From a checkpoint of a small mixture-of-experts model trained on Wikipedia.
Size: 11 layers, width 192, vocabulary 2048, 54.9M parameters.
Experts: 256 experts in each of 11 layers, 48 squared ReLU neurons an expert.
Training: a variant of SOAP for the experts, 4383 steps.
Below are experts of layer 8 (counted from 0) of a mixture-of-experts language model. Rows are named router (the router's row for the expert) and show model dimensions 0-191. Each number is 128 + 32 x the weight over its row's rms, rounded and kept within 0 to 255.
Before each expert's rows: "gets" lists some tokens that make up at least twice as much of what it gets as of all text. This comes from a sample of Wikipedia text that the model never trained on. Tokens count by the router's weight.

# expert 99
gets: " 19", " 1", " 2", " 3", " 18", " 4"
router [123 190 138 122  79 189  69 127 111 116 126 141 106 124 123 103 103 163 105 120 165 120 156  52 120 127 128 103  89 136 100  61 148 137 160 155 145 149 115 158 127 158 128 120 152 157 119 136 151  97  67 129  78 131 162  98  94 124  91 166 156 106 124 130 146  80 163  80 120 160 113  61 132 150 189 117 119 111 146 180 129 158  81 120 110  84  33 152 140  33 116  80 212 132 100 151 155 182 148 142 107 103  88 171 163  90 123 124 139 178 122 154 144 132  93  87 168 142 156 101 128 123  71 185 130  89  92 135 121 103 116 151  66 137 150 113 137 135 102 149  89 162 189 145 105 177 107 106  67 141 126 110  99 157 141  61  95 191 137 132 114 152 171 139 145 170 113 133  84 143 132 141  99 137  87 136 110 137  89 153 171 104 136 128 164 178 168 138  82 119 115 138]

# expert 74
gets: " co", " Ma", "ma", " ma", "la", "ta"
router [129 162 109  95  98 176  97 159 191 149 156 134  97 126 138 139  77 104  80 143 126 137 102 112 135 159 150 135 117 109 162 126 161 108 106 121 101 122 148 127 127  61 123 162 127 113 151 114  92 104  96 215  75 140 169 124 108 120  90 111 119 151 141 147 147 123 158  82  87 117  91  48  72 131 139 146 133 167 142 218 144 157 134 115 144 133 131 109 140  47 100 106 135  90 158 128 136 155 164 151 135 122 110 174 162  65 191  49 160 191 121 167  98 130 103 156 148 129  85 127  35 121  89 128  64  50 103 162  73 101 151 138 169 158 141 113 179 121 150 104  70 137 120 109 125 136 137 132 171 116 151 107 173  64 149 106 104 147  89 136 100 121 189 108  78 125 167  92 100 114 149 172 155 147  88 122  82 129 115  98 138 135 119 143 106 166 126 110 160 150 119 106]

# expert 62
gets: ",", " and", " that", " as", ".", " which"
router [166 142  29 111  48  90  75 145 113 142  90 146 159 107 147 158 114 153 157 107 139 144 168 104 178 112 128 100 120 153  92  87 157 165 133 147 147 124 167 176 143 101 147 102 138 151  88 107 162 108 132 166 109  97 154 163 131 130 113 134 144 136  91 148 128 136 117 141  80 195 124 104 116 112 160 122 154 170 145 186 111 163  52  96 142  89 134 119 150 113 125  40 164 120 104 113 101 229 178 157 131 122 137 137 201 156 106  98 114 143 139 132 135  96 106 105 148 154 126 135 100 111  71 132 124  81 105 140  87 116 127 146 109  98 153  80 162  79 147 152 110 178 139 127 150 177 126 131 142 126 177  99 138 127  98 110 151 180 202  99 140 120  71  92  52 169 157 121  68 116 139 140 135  76 157 138  90  73 126  84 139  84 104 185 139 129 142  74 134 150 138 137]

# expert 44
gets: " was", " is", "|", " were", " had", " has"
router [112 166 100 139  96 145  97  98  87 117 117 146 137 180 178 115  91 155 132 130 104  68 122 111 134 114 117 110 105 128 114 101 111 109 106 132 181 127  95 162 139 181 137 154 142 140 129 113 165 104 130 102 143 139 180 113  51  48 129 127 156 139 119 147 147 108 115 124  93 130 110  79  87 154 178  82 148 131 114 175 138 138  85 118 120  75 117 131 117  84 130  45 174 103 169 119 118 150 201 132  62 197 154 178 126 117 140 112  96 160 169 189 150  76 126  82 177 116 128 111  91 139  94 155  77  94  94 155  97 107  59 161 136 153 106 135 129 155 115 150  51 136 112 119 140 118  70 126 111 162 116  91 154 117 125  95 106 156 226 117 132 132 176 141  50  98 134 100 122 105 102 146  89 127 126 129  95  94 125 142 168  80  95  87 159 138 147  65 137 140 189 118]

# expert 200
gets: " and", " was", " that", " which", " but", " has"
router [155 158  33 112  77 162  70 119 128 147  76 139 125 165 154 148  80 153 175  87 155 125 139  82 182 122 144 123 151 155 104 129 146 112 132 161 153 122 148 224 164 170 110 136 124 137 123 119 133 104 132 122 115 137 147 131 116  97 131  91 158 153 129 133 131  71 120 130 128 138  91  55  99 119 139 139 172 157 149 239 135 171  87 137 144 128 146 169 124 135 127  72 174 140  93 127 119 130 165 110 106 166  99 161 135 126 147 106  65 127 131 111  93  88 125 143 115 102 110 131 113 125  62 189  84  45 110 171 115 124 137 181 180 102  90 100 127  86 141 123  55 132 142 116 143 126 118 103 154 142 111 107 173 134 139 148 130 168 184 100 113 133 154 104  73 144  83 163  74 117  88 110 136 115 126 176 126 120 124 143 136 104 128 139 180 118 206  43 111 123 132  70]

# expert 122
gets: "-", "k", " Country", "or", "d", "en"
router [169 124 104 105 105 163  79 133 121 103  60 165 146 101 131 137  69 142 144 162 211 152  94 120 195 117 102 126 143 139  97 107 123 160 223 108 147 128 163 161 170 135 122 120 147 156 141 126 113 115  42 189 138 170 110 109 133  88  90 129 128 144 123 115 123 102 112 144 158 143  96 117 135 136 188 187 131 134 170 119 136 151 101 143 132 123  97 116 135  67 153  87 163  61 139  93 111 163 178 116 133 117  69 151 119 115 130 105 145 105 151 158 176 140  83 161 139  85 121  58 109 154 161 187 140 111 141 154 122 110 103 129  94 149 110 111 169 121 161  30  83 155 110 144 158 110  91 119  86 138 142 118 123 153 102 141 127 100 132  77 187 115  94 137  90 126 134 141  68 101 128 176 136 129  95 208  60 122 145 158 151  87  68  99 154 170 142  93  99 140 140 161]

# expert 25
gets: ",", " to", "),", " after", "After", " would"
router [132 126 106 121  87 120  82 134  99 118 112 161 116 123 153 101  89 135 139 107 140 119 131  86 170  98 104 138 168 157 115  82 154 166 140 123 166 120 145 204 163  86 125 100 145 170 141 151 130 110 103 152 125 151 163 140 147  98 136  92 160 140  89 177 107  77  96 139  84 162 118  54 129 121 148 172 174 128 156 163 130 150  40  98 148 100 119 105  96 111 144  72 113 176  93  66  59 192 169 112 108 153 169 104 154  94  81 106 105 181 101 124  99  60 107  64 144 153 174 173 120 111  93 146 109  77 105 164  88  91  95 127 141 139 127  50 138 131 175 104  85 170 148 171 135 135 109 165 119 139 120 154 144 151 131 140 162 153 153  75  86 172 151 139  79 177 176  99  91 127 142 163 152 118 178 111 129 146 150 145 134 123 115 160 184 184 161  93 150 168 122  84]

# expert 115
gets: " was", " is", " are", " were", "ly", " be"
router [143 140 110 121 166 185  87 136 105 135  86 188 115 139 190 165 127 131 108  91 134 115 119 117 152 149 155  51  91 127 113  88 161 101 111  81 142 172 169 183 171 158 140 135 155 177  96 107 186 128 176 137 187 142 129 103  27 127 135  99 172 117 130 185  97 140 110 166 138  96 120 127  85 195 161 143 136 146 141 181 144 142 122 183 117 116 163 112  98 100 111  66 192 135 134 101 125 193 165 157  88 159 117 182 123  96  99  62 128 155 137 143 131  76 157 130 177 112 129 107  79 126  75 127 130  76 162 145 118 141  97 171 108 117 114  92 142 134 146 140  81  86  89 135 126 140 108 107 123 146 115  92 136  82 157 113 137 188 190  89 102 145 146 144 101 120 146 114  90  98 105 145  76 117 136 137  88  84  86 145 149  72 114 119 144 135 125  82 126 177 183 102]

# expert 21
gets: " 19", " 18", " (19", " 2", " 4", " 5"
router [156 173 156  89 136 169  73 158 116 124 105 136 110  59 160 106  92 134 134 127 217 119 136 138 189 127 122  80 127 135  87  86 127 122 144 135  91 161 128 158 144 120 142 133 166 178 172 148 151  94 116 163 153 184 140  85  98  82 114 113 151 144 125 163 116 113 152  77 123 159 124  67 165 148 162 135 110 111 152 188  88 154 136  67 120  97  85  79 127  66 125 126 203 153 147 147 145 194 118 139 157 130  98 136 127 133 130  56 110 144 131 199 138 114  99 110 153 145 155 129 124 134  71 180 120 116 133 120 151 103 118 137 174 140 142  87 161 156 102 158 106 166 127 158  86 219 138  90 107 130 138  99 105 186 126  86 115 178 196 121  90 145  84 114 113 133 155 134  90 186 140 189 143  97 148 132  60 116 109 145 159 116 112 149 167 152 185 102 121 161  84 129]

# expert 160
gets: " of", " with", " for", " by", " at", " on"
router [155 139  32  78 124 172  90 152 130  98  67  97 116  69 125 140  96  88  99 125 170 117 131 101 171 120 178 152 134 147  97  92 155 134 190 111 126 143  90 171  91 105 140 136 110 210 141 144 154  96 115 171 136 101 133 151 111 129  86  92 103 129  69 170 172 117 140 158 117 104 130 136  72 135 157 140 164 189 143 172 102 183 110  91 106 106 114 123  95  83 132 100 144 160 126 123  81 181 148 111 119 106 114 113 144 118 105  83 140 136 121 141  90  49 114 100 130 132  72 108  59  82 135 197 110  58  69 144 106 120  86 125 144 171 122 131 156 122 139 160 112 113 120 140  99 127  88 156 161 108  99 119 157 105 111 163 143 149 175  46 129 112 191 128  78 183  97  76 134 135 139  97 125 134 152 168  68  95 121 152 115 113  79 124 174 143 128 118 174 142 134 116]

# expert 61
gets: ",", " and", "),", ";", " but", " that"
router [151 142  82 108  89 118  68 169 112 100  60 133 115  90 120 106  88 160 137 116 155 122 156  84 170  79 124 130  99 123 132  95 116 170 163 143 176 134 177 179 175  91  71  42 141 108  90 114 166 100 164 114  83 122 102 127 101  74  96 127 115 157  99 159 104  75 109 133 134 160 121  62  74 118 137 148 175 152 127 175 137 134 112  87 163 101  80 149 115 112 161  69 153 116  84 129  73 206 189 142 160 146 139 138 140 124 130  82  96 134 121 115 137 101  98 127 123 154 107 135 107 100  72 147 139  68 131 132 101 106 113 142 117 108 139 107 108  81 137 141  81 148 136 151 163 167 121 117 168 112 159  70 169 117 141 102 142 154 179  74 159 114 128  83  34 123 163 126  63 163 138 130 134 106 172 136 125 116 119 120 151 107  85 132 145 152 170  57 112 183  98 113]

# expert 84
gets: "ic", "n", "it", "tic", "x", "ph"
router [105 121 104  52 169 152 136 112 116 127 122 181 178 133 170 203  98  76 109  73 185 125 108 152 168 125 176 101 113 154  74 114 155 166 149 118  96 115 105 155 137  77 148 118 113 145 102 114 178  86 109 114 151 174 175 187 105 157  78 192  87 147  82 154  97 113 130 143 102 143  51  69  76 139 119 128 104 132 134 163 126 153 137  96 147  75 107 135 104  71 138  66 139 116 127 140 158 115 127  87 126 105  99 119 144 111 179 120 104 115  97 179 111  60  97  77  82 111  89 141 112  92  86 140  47  86 179 101 109 181 132 162 133 163 100 110 142 115 108 152  79 153 154 125 170 157  96 159 105 116  71 118 144  60 127 108  92 149 182  90 107 147 143 113 106 145 128 120  65 105 171 113 103  89 123 114 114 109 100 105 133 119 106 130 116 131  96 142 125 138 170 111]

# expert 151
gets: " with", " to", "ing", " by", " on", " is"
router [149 179  55 106 142 195 110 132  96  98 109 162 118 106 172 127 124 102 109 144 172 202 155 148 172 136 121 135 143 116 135  50 169 135 118  84 131 169 135 142 115 115 135 140  95 202  81 165 138  85 151 133 106 118 144 141  90 157 115 123 125 160 130 137 121 118 161 152 109 119  81  72 117 114 154  95 155 209 125 168 149 128  79  57 151 135 121 141 116 104 129  54 144 123 120 118 152 155 134 133 139 107 140 172 129 104 140 120 142 148  36 171 132  93  74  96 157 127  95 177  95  97 148 174  93  55  98 162  94 109 135 124  95 124  99 119 134 126 117  99  65 156 127 165 130 132 119 125 146 105  80 121 173  74 107 175  57 172 169  82 149 150 127  93  90 130  96 107 109 123 129  80 146 115 153  98  53 118 161 110 142  94 122 112 192 168  94  62 123 137 128 120]

# expert 181
gets: " of", " |", ":", " the", " by", ","
router [109 149 112 120 144 136  88 165 133 101 114 137 132  73 139 156 108 146 119 106 228  93 140 100 147  91 204 153 113 153  76  84 138 125 162  92 113 155 117 188 137  58 112 145 120 180 116 169 107 110  70 151 167 126 127 122 121 136 114 103 112 127 104 136 100 133 150 107 102  95  83 131  83 149 168 125 139 150 141 149 130 178  64 112 143 109  95 106  89 131 151 101 162 155 126 103 121 177 139 105 114 112 111 159  99  84 109 107 103 161 129 121  82  81 116  63 152 143  79 112  89 130 138 160 108  70 113 111 154  91 116 110 154 147 137  49 169  85 136 114  88 176 147 149 111 135 125 131 137 145 129 124 137 120 157 155 138 131 160  55 129 142 107  89  89 199 180 108 108 135 154 178 140  66 149 201 117  99 121 167 162  69 101 217 221 156 115 123 149 109 136  86]

# expert 100
gets: "or", "tor", "n", "at", "ctor", "ist"
router [115 151 144  99 145 149  96 104  94  94 112 176 153 143 150 131  65 144 164 113 204 159 102 126 163  96 146 122  83  90  99 109 155 133 105  84 132 142 119 103 135  22 145 161 113 182 136 108 171  77 120 160 119 111  85 172 131  75 145 119 101 174  96 125 165 102 136  99 137  92  78 116 103 104 107 105 152 144 140 167 103 127  80 129 107  48 136 115  75  92 112  97 153 101 120  84 127 160 172 146 149 124 155  80 182 177 159 142 113 149 131 179 130 139 132  54 128 128 133  93  90  78 132 155  71  76 177 131 111 122 136 157 120 149 118 152 170 117 138  86  85 167 126 183 197 139 157 126 126 164 123 165 110  60 123 150  88 149 177  60 177 168 142 101  84 154 183 142  78 110 124 127 159 107 141 109  69 115 157 151 113 121 151 162 147  86 105 119 128 118 103 145]

# expert 1
gets: "er", "o", "al", ")", "la", "v"
router [107 145  96 128 108 163  80 122 141 111 119 185 174 142 133 132  79 120 152 134 166  93 116 158 173 112 106 138 106 131 127 150 105 115 134 163 131 111 162 133 125  51 128 107 187 179 132 102 152 106  59 157 136 139 165 120  86 108 123  93 171 118  96 105  84  93  82 119 145 141 132  90 112 148 172 193 122 184 145 116  95 130  85 135 106 116 113 186  99  52 101 117 197 140 147 117  97  88 220  87 191 101 125 117 121  92 157  93  99 130 112 162 123  63  83 127 127 105 153  39 151 119 132 152 104  92 138 110 117 131  90 123 147 113 101 148 144 165 139  98 129 151 153  88 162 192 137 104 144 143 131 158 180 140 148 135 153 139 179  82 125  96 162 114  73 102 106 122  82  77 183  86 117 104 115 218  79 140 125  98 136  91 140  84 165 162 155 128 114 151  94 147]